config.yaml
n_layer: 8
d_model: 256
n_experts: 64
experts_per_token: 4
d_expert: 64
d_shared_expert: 64
activation: "geglu"
moe_layers: [0, 2, 4, 6]
router_score: "softmax"
normalize_top_k: true
routed_scale: 1.0
balance_loss: 0.00402
balance_bias: false
router_z_loss: 0.0001
shared_expert_gate: true
init_std_router: 0.0282
lr_router: 0.00262
n_head: 4
n_kv_head: 4
head_dim: 128
vocab_size: 14008
norm: "rmsnorm"
norm_place: "peri"
norm_eps: 1e-06
positions: "rope"
rope_base: 14000.0
rope_fraction: 1.0
qk_norm: false
attn_scale: 0.0884
tie_embeddings: true
parallel_block: false
extras: ["capped logits"]
init: "normal"
init_std_qkv: 0.0214
init_std_o: 0.00536
init_std_up: 0.0214
init_std_down: 0.00536
optimizer: "adamw"
lr: 0.00173
beta1: 0.9
beta2: 0.98
weight_decay: 0.2
lr_head: 0.0103
grad_clip: 1.0
warmup_steps: 475
schedule: "wsd"
decay_fraction: 0.687
decay_shape: "cos"
final_lr_fraction: 0.0
batch_tokens: 131072
seq_len: 256
doc_mask: true
train_tokens: 560700000
steps: 4278
dataset: "wikipedia_en"
Below are experts of layer 4 (counted from 0) of a mixture-of-experts language model. Rows are named router (the router's row for the expert), gate (a neuron's input weights, with its number), up (a neuron's input weights, with its number), down (a neuron's output weights, with its number) and show model dimensions 0-255. Each number is 500 + 50 x the weight over its row's rms, rounded and kept within 0 to 999. Numbers have three digits each.
After each expert's rows: "raises" lists some tokens whose logits its average output raises strongly, later layers aside; "comes after" lists some tokens at least twice as common just before its tokens as in all text. This comes from a sample of Wikipedia text that the model never trained on. Tokens count by the router's weight.

# expert 27
router:525493504472498471483431582537504548506492479499484444415459485556562512468423537478401473477502417505478506511496551489439531561518576478580504556509468557425553568514506471424542543515518535574586538505487497490473495460432418491560580478480490531516444425484547508474652514510555483538502458522542419526486445418512517526497474464552436474507554531399560450512555511525470481415483482518459464413489390538534583535514498545439561515437603463521558500538512471567407531489529532469511490463526424576494463422495492546659508458453530475551416485477492630450495448554576502487559583527528561356582460559438538460498498499526509535619420451490534449476453615426431532471487453386487515454526516387518512558548476498456542597482525586542575499493513563519505444475489425
gate2:587525461571453493446507429450522469534489477511457529505498438545418498550466496482577557492546532458502492416456553512406521482471581480435541532396473563494551522517540497521499510515558502592551581520482535569460516432465504444536535545473524480537493521511485488467478508512515500576419428506455414509578461547531519544434485516490425486519409496502649516432588493485502517470476442511583531489492484479516514541442417377583542476527458465543531493551577471568603502514429533574548611425562523480410434511500478476541416499470568450515547564473502531570517532458517450500530541449550560486477424595415470512480431433559601529511446469563512477486486507364464412438427479461498554454444496407491519523441434504508531488508454608491464436606330478474515539449433443
up2:429410468477496486476509507496511467478522495494466433567546402440435424568381522558438548489446550475404508484514456574551513565486426456407432507539572463540547487480459588483512464543460474402388486480582484458611482586594526474539564565534451474520609465500468533550479484510521525424500473496551415549456418485417501480522568470483430528435572519494466522427502393392479494441524575535458497592455479491514539479511492496474510497428468459508500493497511440537392462512439474440471583541441480552526545494376540438452513485519502533539408499518458470487524475602459576553497462481484453509525546465523439467442406498489491423421423474422519635574445482597487517487467461431509444498517410499524459452470481567581526529530503531513506544421513480459385543465526474
down2:459521528491538542511442539478530476522467478491518509467489575443585525537505481444444457459480477381554538549465556445506499529470490532443596572458443371418527402440436509528528434462345522445478444533520520497526497420448483484480511572507524514447529444442529542558597435504448546572479410534411431566575570535489417539489401512547421515477491497548551463485496464523505511434511587544586436570606515531575546504520485484508462524432459384492508463560452576528568526615426511455500528475502495543449496479517537454568508489554473491400475470530510497501488524423482417541521432444540514481570572473536495534563502556501502497441442591299452421535463541541457476441472429561425552515524493481474517548462444524419526479499472496461480464482551562438507453476458574
raises: "\n", " chronology", " Succeeded"
comes after: "0", "%", "1", " —", "4", ")"

# expert 0
router:502444534505513431433427486581460580541465591523518409498447475588537500507530524561363506509517540463506538544469570410460586549532579473502525453474502586443520460555473484428535498505515525540610555603475437448470475412468439408552566412539496496570449402544468523501643430511522537577501498489525483507488498431441509533516481490530467394449435544579616524421518522509485502501509476506482513464571424504525557505528511450441496528489579480479536495420516581511413534411537503515446520410525410473478428512515538492512585445539569392572437502499429549523495449513506554423576522567483561400541530495460533521536516565530494518525434562530479499452460629507369453513459514441511562493536459452509473501557472509492545568450546560523493489468562565476445459514474434
gate2:455476541358459425488500599492464437533483494631433525477584433551535570455502534518557436572507524509517456553517503604513497563469429444564441482553496523605515464498487528457480458516443503436577575524480455521450444520431476468630500522513522459520530434527427491550474506510549501477460456522610486450567522529521460517546513520538530525621460486504537539439472539517487540556473502603488473454602550512383509442463500450497517391642496474567532500425500481485547419402469587480503475486528438555503431443541485635515544584451513428477557538460416482436452469480554573595521440487466491474519526527427505529577557527485552491566580515531581467534460538634492532531507547485527534565483414494469545484511483519558542516415527517505475505542496558553518413525535531
up2:472612493464434466476421566461548543511496471576542577492485528538506571530433488632445449515622510535408535561519436525557447569552531522499551501564494504492418372456487580507505460444500457388477520428473482593479539437525552518436542421489477504516529530498658537478492486540574500571567540487566468476468544503607435531442443506506459448487479567499494500580510437634462416489631522486468556598595473476431521467536474537539397509487508591456522478527483583473482524541530434485522441492520514497507421523507510522515513524477440478564467422454448509603484488542543552554449422447462483531499528415511546523558554452438456523506576442494550545523464502517552485444486509473480487528524539515629447536481529528565540609490566488514493577486528419492424499479533548
down2:519486495499517532494492532482398515555469519485566516512530411438474436398522561470453531408496561376422510495556495471481534499476435497606468418409493561374456446534504552486530540460449579414411489517591485495404497508491447534603437459428409515573501543505446448442554438523448501525439446535448437381491436520550441477500474507467455514445437511514522517527433460498492497560469465452483408464570454506480508600518505511573488531531412413456499499513481522517604510457391401508547466483490591480508565514478544559478486465428559480495498499474570528515541502517464507462503425479514455631527462611512512458476377500394490484553518566474568465453518573451489529519467464554558465546525503455565450528467513551484525547544512392489540505535588415468414512468586512
raises: "==", "-", "===", "Note", "   ", " =="
comes after: ".", ")", "\n", " =", ").", "=="

# expert 16
router:539480495402450542468379474530468594543477510563452424442487506517512500453427523497337507504520498456451512461480586420494512501484512463553503506498467584469548500578441491523534568532455552550637484531464440471471550414402483454522580416435499488497393512520545505498631498445542524539527404527580493479508451440448567552511437455547473469443435525492585430502492442503459475479413534423508491434499445487531503555464526466407533496497586521478511452505561520625461513452497587471482474544443476544435441528412520544624480487498542415524453529469468505450465441457510505403490497537563551444503468485407561463505528537537439572480486537441524453446502640400408468529423492508511490542514485425550458587506532531441534541430470558569556467466504482507499484542459455
gate2:510453448459487491417433518481514422476454512500451465504506480495468453516521450610463569558547442431539497440448480609506489427488490494484583495547437487450492524495539450466426562584465521596526542541530499514546513490582527486530506503516448463426476473551530501510445574399592448485450479427426463516462627508534482448502506485568548379535557475493610483439563544334487545490457488478498440484470510477489523494535470526532602535417528469425465567498524439396466538522480519536494496380490546498449529479501509510484510520440454597528508552527425484476500492526431472562493552568531523516550512580460421497489527508466423558532360554530510460532574473489563630571523418484548475424477542430477585480563436514490515577473585606417523468510620547563455495465489522
up2:549480628559476467471581560527580527510469497525486436508517520565515533474509509464578497425480605578502507492532549470385505563471539545428406517501591432558492449475405420428508524461523426466433528546526481480515547467494443447486501460547524550650600485540495545416515340521497472474452512542422488474499565489486583420570477537436448496491548505530582500483457544515628485538491542465489558443542500512507478545509562425474582465521501535543495439462452656541446465460493518457477548509549486466424488509458447457477436483477493433492547489512543533572513512493545554514527505450427466496521586548590494537436530617561503476486477504536478493458441502546471412477502545494385511532486424567474489450334469454567488474519483387560513486476454548486568512465553505
down2:488587595585512456541582511510499409554440570530435505519582457563550456465473494527521502511540470538473517469479518420458536491463444551559451538547420466563510515501434474504547541524522498535493552456453478430436469476551590596413519455593520549497621469490606516450518527458535452460454496372500460531394521541449451499457430505582536472461624469458483432487477527405571465449515452571544434466495571489487428537577488502542500492471508466435482523470503611504467464449444517478494555564500548488487525535520509530557459471445492538518522509535469541488478485633460512569442532445504544426531464506465558544467535494500484450504561514465528500414437603512411479531455518460645509508522542613455589605429389515579465461546537435463513539516511603543572524483483419
raises: "Career", "Pro", " Singles"
comes after: "\n", " |", "==", "===", " ==", " ==="

# expert 12
router:496484542504494419517416527526564516602515523589488410429452440586511451477532433480396566436581439454442478540548484432431542502563511519478576506554482614484563506551509502512540557467501500472580498546442455457528568481480481477575554389433460406447421412512585577501596492480562504522450502472458447495468486504421505585530426433495463444442509533488500458481574493530436490476434468494532499516542441580499555508546507462504470508582489466473564526511531520548438488414561523445519515481396525556511455578505537509552483449447463412546430589464464549422474441470505501465494523512508544434608507522482541467556474559518426567543461509478540453467432585444465536498472483418473490526554468458542460538471474549497680598415566506560536467427502519600581488479483449
gate2:466455474552512482535480472460507466532484511560543493532571443558498584500483456495480480402495507482572536418488452525439463508477452619530524437478534640557490566435515578380464505485447496518525454464513407428555498502481521548463454509454524457454412560478550427486497475455510503435602523454467586542457575457478475570439482597434396480429538525528438477490522544529469476390582524549427451521481527536500510501445531477475545517561537514546446506562483388517525419515469408512511642568453503514490476495462508503449414506391481542512416477475536656522455457543591547536500492476517484418545445551524522451481520476403422585505483491464633427529431573454518488529419491425517521506571521488531453617523510503506556551541523445605492487498507441554488534468492515
up2:518542515553513491477553601433538508469508553581496561490547500489496488477497506532536624446458546578587484551504437507515485547506391533553517497591519441538407519437521505451559495510504539496505431498544497424527481529471574598541486563505516508484459451396521513544498542568528414519539624453520526595414468401574541530556491503534570499553438532566468476476542465509595581474507507585500552383459498516519483509508526474520561594493540509506465455534432380461546612527527525562501530499484507469492461437605576505478460598552461491511578476596484492490494506435569421501512506561530487526493438504525496637560500403530461574607569615554456473495517473475553460440501513569417529439432509551462519552536534410485483456537493433461470484490502488552494456602585569
down2:422498415470525463422509442565407515508511502494530544475459324570426561462509543494449533436590498489532511625506539463542492505495451534505542494407485622490508546501540449513496525634559473484450488532460491502467539496446467581550419450460548542433450490489522462464514534429473472475534463540523461560534525490446539489508493417548516446534474573467605464517474508493503447533522555420509579499434491549528594415532511507456458559494503521492533513440550476546508491522442457514489516460555457565486588543397539564472439497436531434526476531546441633449498510569392641457481497538544491448575486503499520464571564430566471512462381464450478465489472395523479472506467491526535559552538494480433460536468506554558500521422557444566463527420509547643598503451513428
raises: "sson", "well", "pe"
comes after: " |", ",", " of", "|", ":", "-"

# expert 61
router:568476487544482528538463501513547495546530497516463466454522440539498482521518499556389585448548545475509503462560580467477567579561589510497533502503445529486555526556494437503488568455556462619666519516467475452483506432444491433520525467502467457477417430471542543447617469431578469496479451551527455469474447523496534515490493434578449449497549510569531505483499505545479478414423446521464565465559434528538484523489546503454526462489559435473504475518483531568468521477553591526473483510453438551472478514425556456688534453349480461503412504460459522474526488426552457450499542509483513470588451514514533532530437594526488604589401538446515411526512687510449518543470517471498493501539476445436508581504511486474570543433483546511497449541559581503567401434486413
gate8:624532493530539523499538476482505526516486554468461430587441546489466506487543504432462500569442456427435470384505437464498524492584497508431542491629525434435492477520478529478546538513562501609427432421521512582521520498579583540425458454580538560498539462518504476586547458434507573551467521539503458526516518447444459525464584442427472490488483459453538550462603517477580459507483455448464576505502452446451456583486471514466420520568474491466405397577606514579548468479485447541544573528404517573449527507428455504506570488410536512515491452524469452497546505618492409606556482544482620514498506538511503381460515550457539482468425493504523553518453468469482552534559467531477458487637545536599512454479485447578540466514507545544475365502488490503511513477455438
up8:517498578627593549508588466528474516475479466479477497554419551461560452455506519488497464518453489370435448486538592410492604481445496483470523527585432473506495447460516527489463457548448392484499485498494564506502510405446527464456539448482545478562488518456586573506570510496437441448494513532461516446547431383603560572441471539454437575566531524502446542431434465505496440493522427502475411484533509521461453488481492490536468507538427466474456491397445524422492478587610583521429390432486540487491560447522593490519556525499558416550580465447552570477578461445524502426426535460496533452507420566536523560531523454481532531465552428487501477469534535567481526397393458502411554378491562479481484511506415526555562387496516482497519518524475475415481531476511491
down8:534453523547504577555499529517445567505511522479378547545533506485536452450557583460508478593470390484512513498472488590575446497594547483400519518516563352626509628439505470492487490501448518443473411503610603479493571452493515492475545473412473508485536501521458487503473530496480568477502513471444467457559507538488523485515514434421450581578452498518474490545459467453566510460534561543518495446481486544403484444413374453468477547506504595464540548442539478476506500479435498483507546399570497519504487500428401485508557572554519510587519443463511527527530564527530530579486514524602513465462477613513616459518526485415542555455402404492589510432464524509511487481597455473536513516427517433504529464602436430481489532441532476504553473508436533543433486576589483
raises: " mm", "ules", "ries", " feet"
comes after: "1", "0", "9", " ", "2", "8"

# expert 62
router:516489460484528465513445546480460504559504520524517445445536454576465467527483552495371596500478509525521553440473496465492567558488571471560511493486462575415488427462491587455483474506495594539586479533493521369456537493470482411579518450489447547558414444508453523516586546410598464548544533423509486480486493464454511566503507531472450413450480516533485473501510454578371405484482539441416451388535404506552471600444552494438438530448513459520457519520612549580463545465534531479439512455478475517476445469482585539599505443447494453664440459501418562473435476482598450470434537462492531404579558466490507459483529632536498533543488496441585482504534627460457530525434523431530506526490489503476485491476451517538598542511469562524487496584487483491471468494477440
gate7:550410514436493537475506510434454472458426584491435473499526496501455518453442482471446544543580546399513512449494405434548523445483555556491488485470435552483489476530552391565543507496504521500548558503502482493439483491494470462478400342533401454469530448420542477466497593535479506506417523510485498456506526592526468520517409433500521537471483488534498509515448604584465625485494519565547547539398561467520529555554537588583594521467512464460608530509431534552484524462531573462547481463462558583475417471532529513525436393398411464558506549458444463524502505536514509501531485476489444585478454555550449483616499602488420536516389466471509492525460568492485592503514575568450554440474449510444495486440489497456465448508474513566437516423507523604488578592508419
up7:503516555483531460534485479541506514483461461489554485572466457476524498496609468503508383485454433616473566512509495477460555509499538381509505532511572527485494589525487584500480521497489570601552465479439526496505539506465545522541608603440554471436491560567548499519582463408637487506546443553534528516528540458564519437591521538512479493407533552474473521477534482460501358497558536470463446467547476491444472462517445380409507488498469522535453418525594477560530502457449451412545477515465422438566626491565379425528521484501523529479435463411550575587473473576481513580427443541531534533567447518490525464492500446490573476528576552443495468454555509540502476462480423426584442518417535493492531562540505500532503402527467496463503485466564461472544400479403587
down7:577492504545453501501496465515518522447566416517607562561437501508562500500545445495555525500478384450378583505531560513528481440419573518591531407546501585455562549502595553503527508597402557475475511493419484520461437546456484519587427494456575501442493491445501450581512576475489476556505529479452476500495467537500476547510579444447542537434524431438472534492569453468414356490501543402525480460510436451538448554458479466386522511516473535487512407433523410536532519474535491538471499410600475510462529468535552481582439450476512451555399532512534491516452523441535485508521388486508464473545575605505509515491528566545568485460561563557463482475573527408445462511481438396606490481426434510512499429485528564573435465492579472478529473572524524516499471553499575
raises: "th", "s", "nd"
comes after: "2", " ", "1", "–", " on", " Women"

# expert 45
router:516496483475461503478425458592473521575574447542485411378462439593525506493551522515377547514506473489529540505446496475532542561479567558503576507450472519512482447484420488469471506508539526555638550547429520504473534405493454528576581464481475499547408440497480534485519440478537493532509473507528500510522480499437540479550452476490436450461474521527545403453528546459451520504406529519514406419582425531620448542473496502463490527459584427457507488541563521515452514475544586499453470485457434576461498556493615533629560415457563438503429492471449549457492397503581508415503550485508549425558533583514507448497459610554489563517447523472496380532455609432435546549447493448524529487570430431472496508533418502491580519359468516551456465511528524513529494513480415
gate0:481538460484481415506494443579491648463504484485472590472533434399465439579534408484449484465515521506486508488465532503476508555492544520474537532512505533567514394473492557338511570543523533568522553495449533484516514429562519517492513547531501541492491485510501513496586586346553482484605452479435549531564425508517544458488543523519458474405464443537522472452509551452613475435433472489507443424477485487418610472536572565461509463509486460607597503505502543539514507570427540494407452480500497511615401601491572420491576462496531455611431428443570502512494446503570530501505583398495455538483481479503479516541479600547616546561474420417463470513531514494567458473502442461453474494551471513501575448507560504576506495522552492449546519474427455451457508538519522
up0:483462452462542608522538456591548588529558548568456490436478488519483515594472471520511414429473477560422529462492557540481417522462491451570540528530513484491575511573451509432531396555444535571536525470503491418490599461491471482582552501613377478493496500503501588445560517488479517490502574588553435506467445534503479490498560539507529594489523470512507559465565548499497532460445535550485479543520460585599515498462521463569611444514542602476372563432527571502539461537561517572495573542469525561591428505534441487470434490471456454453559465399485518510331476526507490510572513540451552476516497494529534479505535521445480485512478391527497515512432510566526534450486555376516568467407491506505502507488441450516508561524514424554500553450410463491630433508564439
down0:497512459487426548458500498443560416458546490418594497449557578466589539494441446506541442534475396460482466505517500564510428521487504555573464437479506480575531453514536435462512625440475450525486465473547531570438470510458527448449457510506599616510542549438481474338441560564542447505391445478508438571542549488481444469501488459507383493451465525583468511481536563564513591457425443492550465478430556504511439526478415521434548525528571446451433494453475423518523524576362564493549495490524541566577521493448535531456518454531459536509477536446481479480537468542502444533430489390372558532473526517530548497441461516524476518466433480384378475454479567531614499546488439487524545462490544525386482448499505536550489557489559525515496500423489500543464465541520442
raises: "level", "worth", "par", "cont"
comes after: "\n", "|", " \"", " non", "   ", " co"

# expert 49
router:547487524504512495455416526561469532606515580581473453505466459511491483510472510535388572439561488466538521460476459472493568524529610561521483450475430521515494524559512529450499516467516555574648493549508491492455551508484449477564593429485463477504485496507569455511577517471506494587524456491468461561473496462501538544503430538539437395472499495477604495489526506534466478529448498485450511419515358540585527537459557543465515481512564482468469485483480578543462474442502509410614527478453428528495432513475576496591520433485522418553459562498435573474498428527501464449538543503519535413556512575517519528557435562500461543430467500445530473459591639515312578523438440423485513482522476438495535528513483510509617504402577567596531453538557527432514515456536385
gate2:450524566461575487532518569451426469600534458424416463480528459464453495504509532527520536598579485444511564507510531515552471577501494394570432482473542516526564559520568548538571443561532390502499441485568531484468458441520455558571488515439398501516509519465498554471540513526544454535409533434548469508429447482506556521594577442512506500482451511589447517511574452495454529485433495524584538499463438423561477532574411554479521521522463447458595437509481478535499497536384583406491450533468406524605518460507565532522458506443487560578499475484518453519502511442468479503527512520426564451500602418497559482545452453514462520533511567433516501448507470608479536498487497442503435587453474536490471473490527677500547474582461525487328555485552425494513514461529603
up2:470421577552579486462490431485519490433554491504613487463453470602546487533545469533420525520515507555470434539505502552490535498456380447547495469539442457465522452483550618395485466529527505504450477485455468481428518464424537511577480544415398617425506402488477520493502523446539438507547427467446545539507453400498471548542493594568423402514482508497473459512532552528559438491434525493403480438530472537511449514521522479454440451471607526553601523624552510436571478515533474466511543525425502502615536516516428515537511472522480522551462491458591633396488461489535533471481483447485480550547490472514342475519542498551424484511482479442537520498494487440480471392487515570479472486479498599523447576548479451569422548550491562467492551438452454481462489609513561
down2:488495524449607481484493539503506481485512568495451511477592463521492438495455446449409520531524553485527398519535487491501488592484444433472481458519477497491557382523482509629406497483433649520472527481473521530495506423508505548472502365497508565529520483505553513530481522593547479506639499504545542463529432502435541442535482498478508491455501485576453464446591506504454558441482481543546505516364518463512518498503510496470459539487449555453557506449378496543450515502503523544520502490456524419563466525414465491484432534487500434464466551402535509487509523472579469481466475425462553425378509370497481566554514419453481531465362499522446483493608502617559523548512510430507565508508510536426467488535621525483453415519475515539515499504373519465633525544487623
raises: "1", "2", " Preceded", "3", "6", "″"
comes after: " |", "|", ";", ":", " on", " in"

# expert 44
router:566478514449493501515467524563418586550552504559490460469507511519473491446497482495348547516485509506476512508460479451540540521486532545477510476511503532544532497565499508425464567538517505593563452535440542397521557415520496447560599451519395467508484402494581495488634431520524499560437468501537474479441499476441480520576441417567513462472459611615510514426511477555462556451446498525496520434479451521531428544490561454418499492503533457460553414445494502485391481455555624452545490577548464529526450483428597493620562393472527430502503467501430545519533428519490486471513508582425619452606516543530598485560535593483476499490407468497545437426443620525476543479462525494490483510551421456473463524453483463483592544473516505540530498458504571426560479491530423
gate7:478492433452457509579397528470575577486412513540510553434427527469497565493548603487500512324588463572448547495482546410514459528514536426494543493600501517500533480486634546448520438577496426509551528530378535551481506509411522549517564429519459602545481512590475483510519509538536443533475462484498457443467398488498635514487459452548478521487594382500472486503565510427464534453479491520580540607541520553489498528499566479524481423462491466474453434509492590482504495532545574466477606552519581465514503574507524568496554386481596430474508479464409572511547544399491438520514493475513528426527557580473480528463497483563477517475455473536572494484471541470523561502466488468542491487496476513520511539462436489459510527453430500554625570493539552395550521469457547
up7:514477520526457434519582517510429437605455438520487436477566487516481453553495444599572434650487514440479486464626578457508541552475465537504586520620543601458509500418482510510476474433531468567492490504550480466454487564584488554424357579558521447495493481498466579410511548539521474487516479466500492461572485491518479537490615445486486457618520453496576555533528499478523399464554444500505564528507500455551532549500443486579498513477488505473495533441473501445484485425443539537503466482429522481490539471527465501484458548468490405485564493403509429493413482613579502520499497476450606471554412455439503487503414498448517518564517475488396406473477502481508470477557539508503487492431524425406546489528555480566517385424632426539491433564517574564508494508539540
down7:482558438504512467599425493529437527495469389449545490505506523539465482430459462517449416572488398465496447527581462513451500410534483500507561382452470571490549479449530581565492450462545504507497605531452463363532528584605429587508536469615535451560513517531483515484555564507484438540512451481509491475538537402433567411520505471540487532489538493497519462560496438429486456473497414464515523475503601471503464415488502475489546562524500545446449504601540465514608512459505431415534549492428520492456478475485511441479521457462566505546537488421458480466546492504583537450448541478562522441451533646583528462534587397545516551521521425471542433531551500454510443591482458533514410522468505417544422509521575455431452471512564453514527461497490548369576547469471536
raises: "–", " †", " season"
comes after: "0", "1", "2", "8", "7", "9"

# expert 38
router:510499500453460439498472535549475444593458483542519439449515466486419514530515544483426489451468527517559525496509535453450572511468534486485523516500526560418468486603523535466580585522457510625493489522458468464514514434409418484547512447531478480490438489476433543410600512514507442580478462453537461461475496496473537593471459493491441402462519552497597494491533539540484466518443472528424513385518417514565489532495542571433450517527617521453533433528588466554508493456512551460532529493411425495482446580531522539632502449508500483513474544507449482477518462538581568484485484520431575379514514490416493456543565607565462575566409529463557428523511604479360537481487514509516555462484514334525506538498506497451648508436546549533596471489537540422529440461505445
gate1:445472478481438642348441506497498439545437562531472512520498421473467535505491537519472515470483576569547572541487551516582574498559523519451581480519622555411494521496529537530603479514492440492529433470481478470464460513526516547394555458448433467447531574482461456472460502500516567547427435480457582599473500501495582486437525470565501414477476530513447545546536476580533472554442460412389424499591504439475487379534575527427424524454565438424534452503586500535564418407534502552604512571472456476552492593609520507500521511517437516451481467451412532445588458490534472502498433488482546436518497492440458532540500441489405413586408475553502516587541519525512470543448459473499511427518568503388503476526510454465506503513520523482507470499487477454474576547467505
up1:554474388489598422437455465567458505505487490592523552457459475448496551513500533410477411518475441432488493465551396446520523548437527395507521397634430444571503568495480422540530527423564602479516522465489484517449457488457501484498508478478601390423565554470534439473522571445577495477539505533479491399465550499510541587494467507575585523523452419473481535537577428581532481510507452541418553476497506567538506541494557481517520515575514441491430498588412460509513654552538541507455544408517463410452624468487501501504449506496451450502470566481513460446529466503507446542486470434574538477496533501512547423554465549566542531510445534524496536491446527507561528469549401540550464470449449567548523594576473520501457442513593446464503600494477438509566506517442504
down1:486489452468541488412497510501530442513443539486511451494494563500476471572559504601468561464535500464563564536423436537497520509543552597465518476583485482617467475499443420468489413473442491475525463464494457525545544463572476515497492493521562538489455497481500497601455541463468542501433453560569475531517592468535476374537496514488544446442497495469462481564481538496459475447453452466568596611565550459509411381527534482539492428586561458550436491522510427379503579417504505456549456521402459457491562501483526437445451529607510544567516589476518563471479563485543585445423527480488596585398562459522520529503530501547546578490530506500485518545414508597481424541533539518581532424421420426495572510424551510543557539584553487469527484440463566454548537580448587
raises: " by", " into", " below", " towards", " through", " outside"
comes after: " was", " is", " were", " be", " are", " to"

# expert 34
router:551462530543497496520436475523501513528503582512600468468482479570473547492492514495268476441482556463523527494475463512460550520493602537538476534485482531464538469510406480496509525519490485474586484550484471415495557497473490418498584438473533463616500425490485533494618480454487400572498493520520497518539498544483548586541500462464461408511423572549568457507513488535484455549419512464445532390603432471598477545544569507451448565483540485486491372535451486524410560511499540422437419528434481501500456573466518530627492450469528473554462444511511551520463443521574509523613608536489528437564488609511521492579482536551497552473423464460500471470432579506410561512452467431490546527506531469474487481533443518484584512384487525487537513451462560415449514489453409
gate2:414403507570454535547420504541400525427461560425465454538494449448438477521488461502456546557559500538546512570470559521438511421441480380458526554473561519405448504524455461599528543492540576439469526432408479503539439501463470462506404540414493507371541471521516422517517490524530608459571473501489478447495474455466567432498399500518593500463487667527457493484550509450465576540523590438539558474563490578546532476507487500390505579544485503467554486523513491526516535556455458460515461549524514553477425494464453520500481447615513539564468407498561483514485481625606542436563562552567535471520402478483488518528389567530453511455534460422479504471518491544442448561567508464480498444419514479459533510590571516538516496498572516524549538428481486515497452466529566
up2:536491399532480471445513522543499467534531429487481439521443458547501503470472447554504562557438636489496461511574495437395490457504417481504466520520457458526480487459542454508473443486528456459425464574540553485586513468527487444618481404584396510443464590501512575590543598492450471442519579447473496508464521514507496462475436503568492505630487469463451529479432432502460437462514559382440540516468512600507566509472560553563557568450552580450525451475456480565484499560466533437615551425399468467414472419534584502464532577479463568538601494580487510423487461509461516455524553480467453528485561483547514600429510495511391502545518485515523585455491567545421527447497566476436492441507430506536533464450448564601464578455469485500542481488551527535545438554470520
down2:475455488459493512536459552579384536538453530424562557452488485487487535589537464491423464492491495500520451533519578551566460540462510496443442513531442451490466536486520526535569528530442498439518456401427479433492517516513508438478548465477591500578514501487503467537470516491496492491532504537541586526550489488614528535471447394515385490483539495484409504470486443519535497540494553552519490627479497553484458578510500563570466542546541534467483522500527446552496485534514448488447447516446562552521484539489429458563436414449380450514486485448504490610488543503465547498501573578394447575535463549496497508479549484565632525454499421504482558471610600488551473632607578543526497473474481462585505576512646467463609409473547480478509489466368517457487519380576541
raises: "]", ",", " |", ")"
comes after: "1", "6", " Born", "5", "8", "4"

# expert 56
router:522477473502521493466456567537496525546471468560462444387517425491554590548555547514486590504564498506513606485519576418475488481530551522549473431485524547556499448555511459482497510495561483592579605551472546461460468518498483459590471467518434577497430531493468527474650524429522575526490474467536457491420474461478497480494511412500460423480491471507527441476484457458454495507422467428542484398536464488535469527488498503462576469517538462472563441509560500566502503447464584546560501549507498612470468485548496483594539430427522439530475554492488537479511418438526498453533560531498594456618551515499608509555444576588491578517471519520524415469487669489467490511399453423435512487559416422479462563453434451506560542461487501578522435455504531384469402403500421
gate1:475484485457505549512495520504479492537585440566450523521567473479457572498520530414502564549524500468505531554481385464561563502548498373389535525551512506568444472422487494405515536463507521537485539427550453457405390484537545438439375546401420451511491589481451513554581537459575523377504536512523495533553530417476536571468525464502465533471463479495484404435457484569443467461534504409462548475522505480535558528496539502458450587580596500557526580516531417465485591411487480473513479621466479516593489447499475449468571587498513520555540545518455523442506530512482468513453464468444559480543474465526476466463560499458395439571596449489522431523421476473494518420423533599513599633434501466423468491553533465543482530555467459486498481469523558511454565455544500
up1:509495602534506393487523509590515501407587519482526508465473528551497626512505485526528458513497453509503560554470597498516416506442500544524584520306530497476560472526469506602533473573523446568445473483421529524403474558450535523547572508453610473537522397547593473480438505548384521519597504558509539447499437504529580523446458481537557496480432414492578470459533524444506446511465546626484517548492444508424370433526406500482557493480470482522562512491504564495476413564480491541440485498517484518443433522421418545455433449460488525508447547490562570554436561499565482534492457438653457437503511555468509563529442483466505511479469476528535506463504523478473625551541467541446427472500504470539451458464513455542524508462499599520504485436426515517504470419509517
down1:479504469467488522615590550464523544489398329436483498418503487492513490523528471535580543551453544359449552482535514545517403628468575554544468484559544526522526578501492522428501512490490497426593563407532488471481449555446472495528509511445500521478426554421493564444514575571534524464541471472497468436457461505553456524506469448472567486527465440414414404514490488493500519511559464394516511475511503591522599458522466470492543507501422468460530418474533458468480522461488472485468484447575485551513566519566428511456510536508550533528536506585439439417517502446539551519595525533497529453506529489618486389477560459492393538493421474534526582565468659515527578525496487529585554457501402577435428478566476483577476545547494485483485450463406541500499480461496501
raises: "0", " mi", " same"
comes after: " ", " a", " (", " one", "–", " for"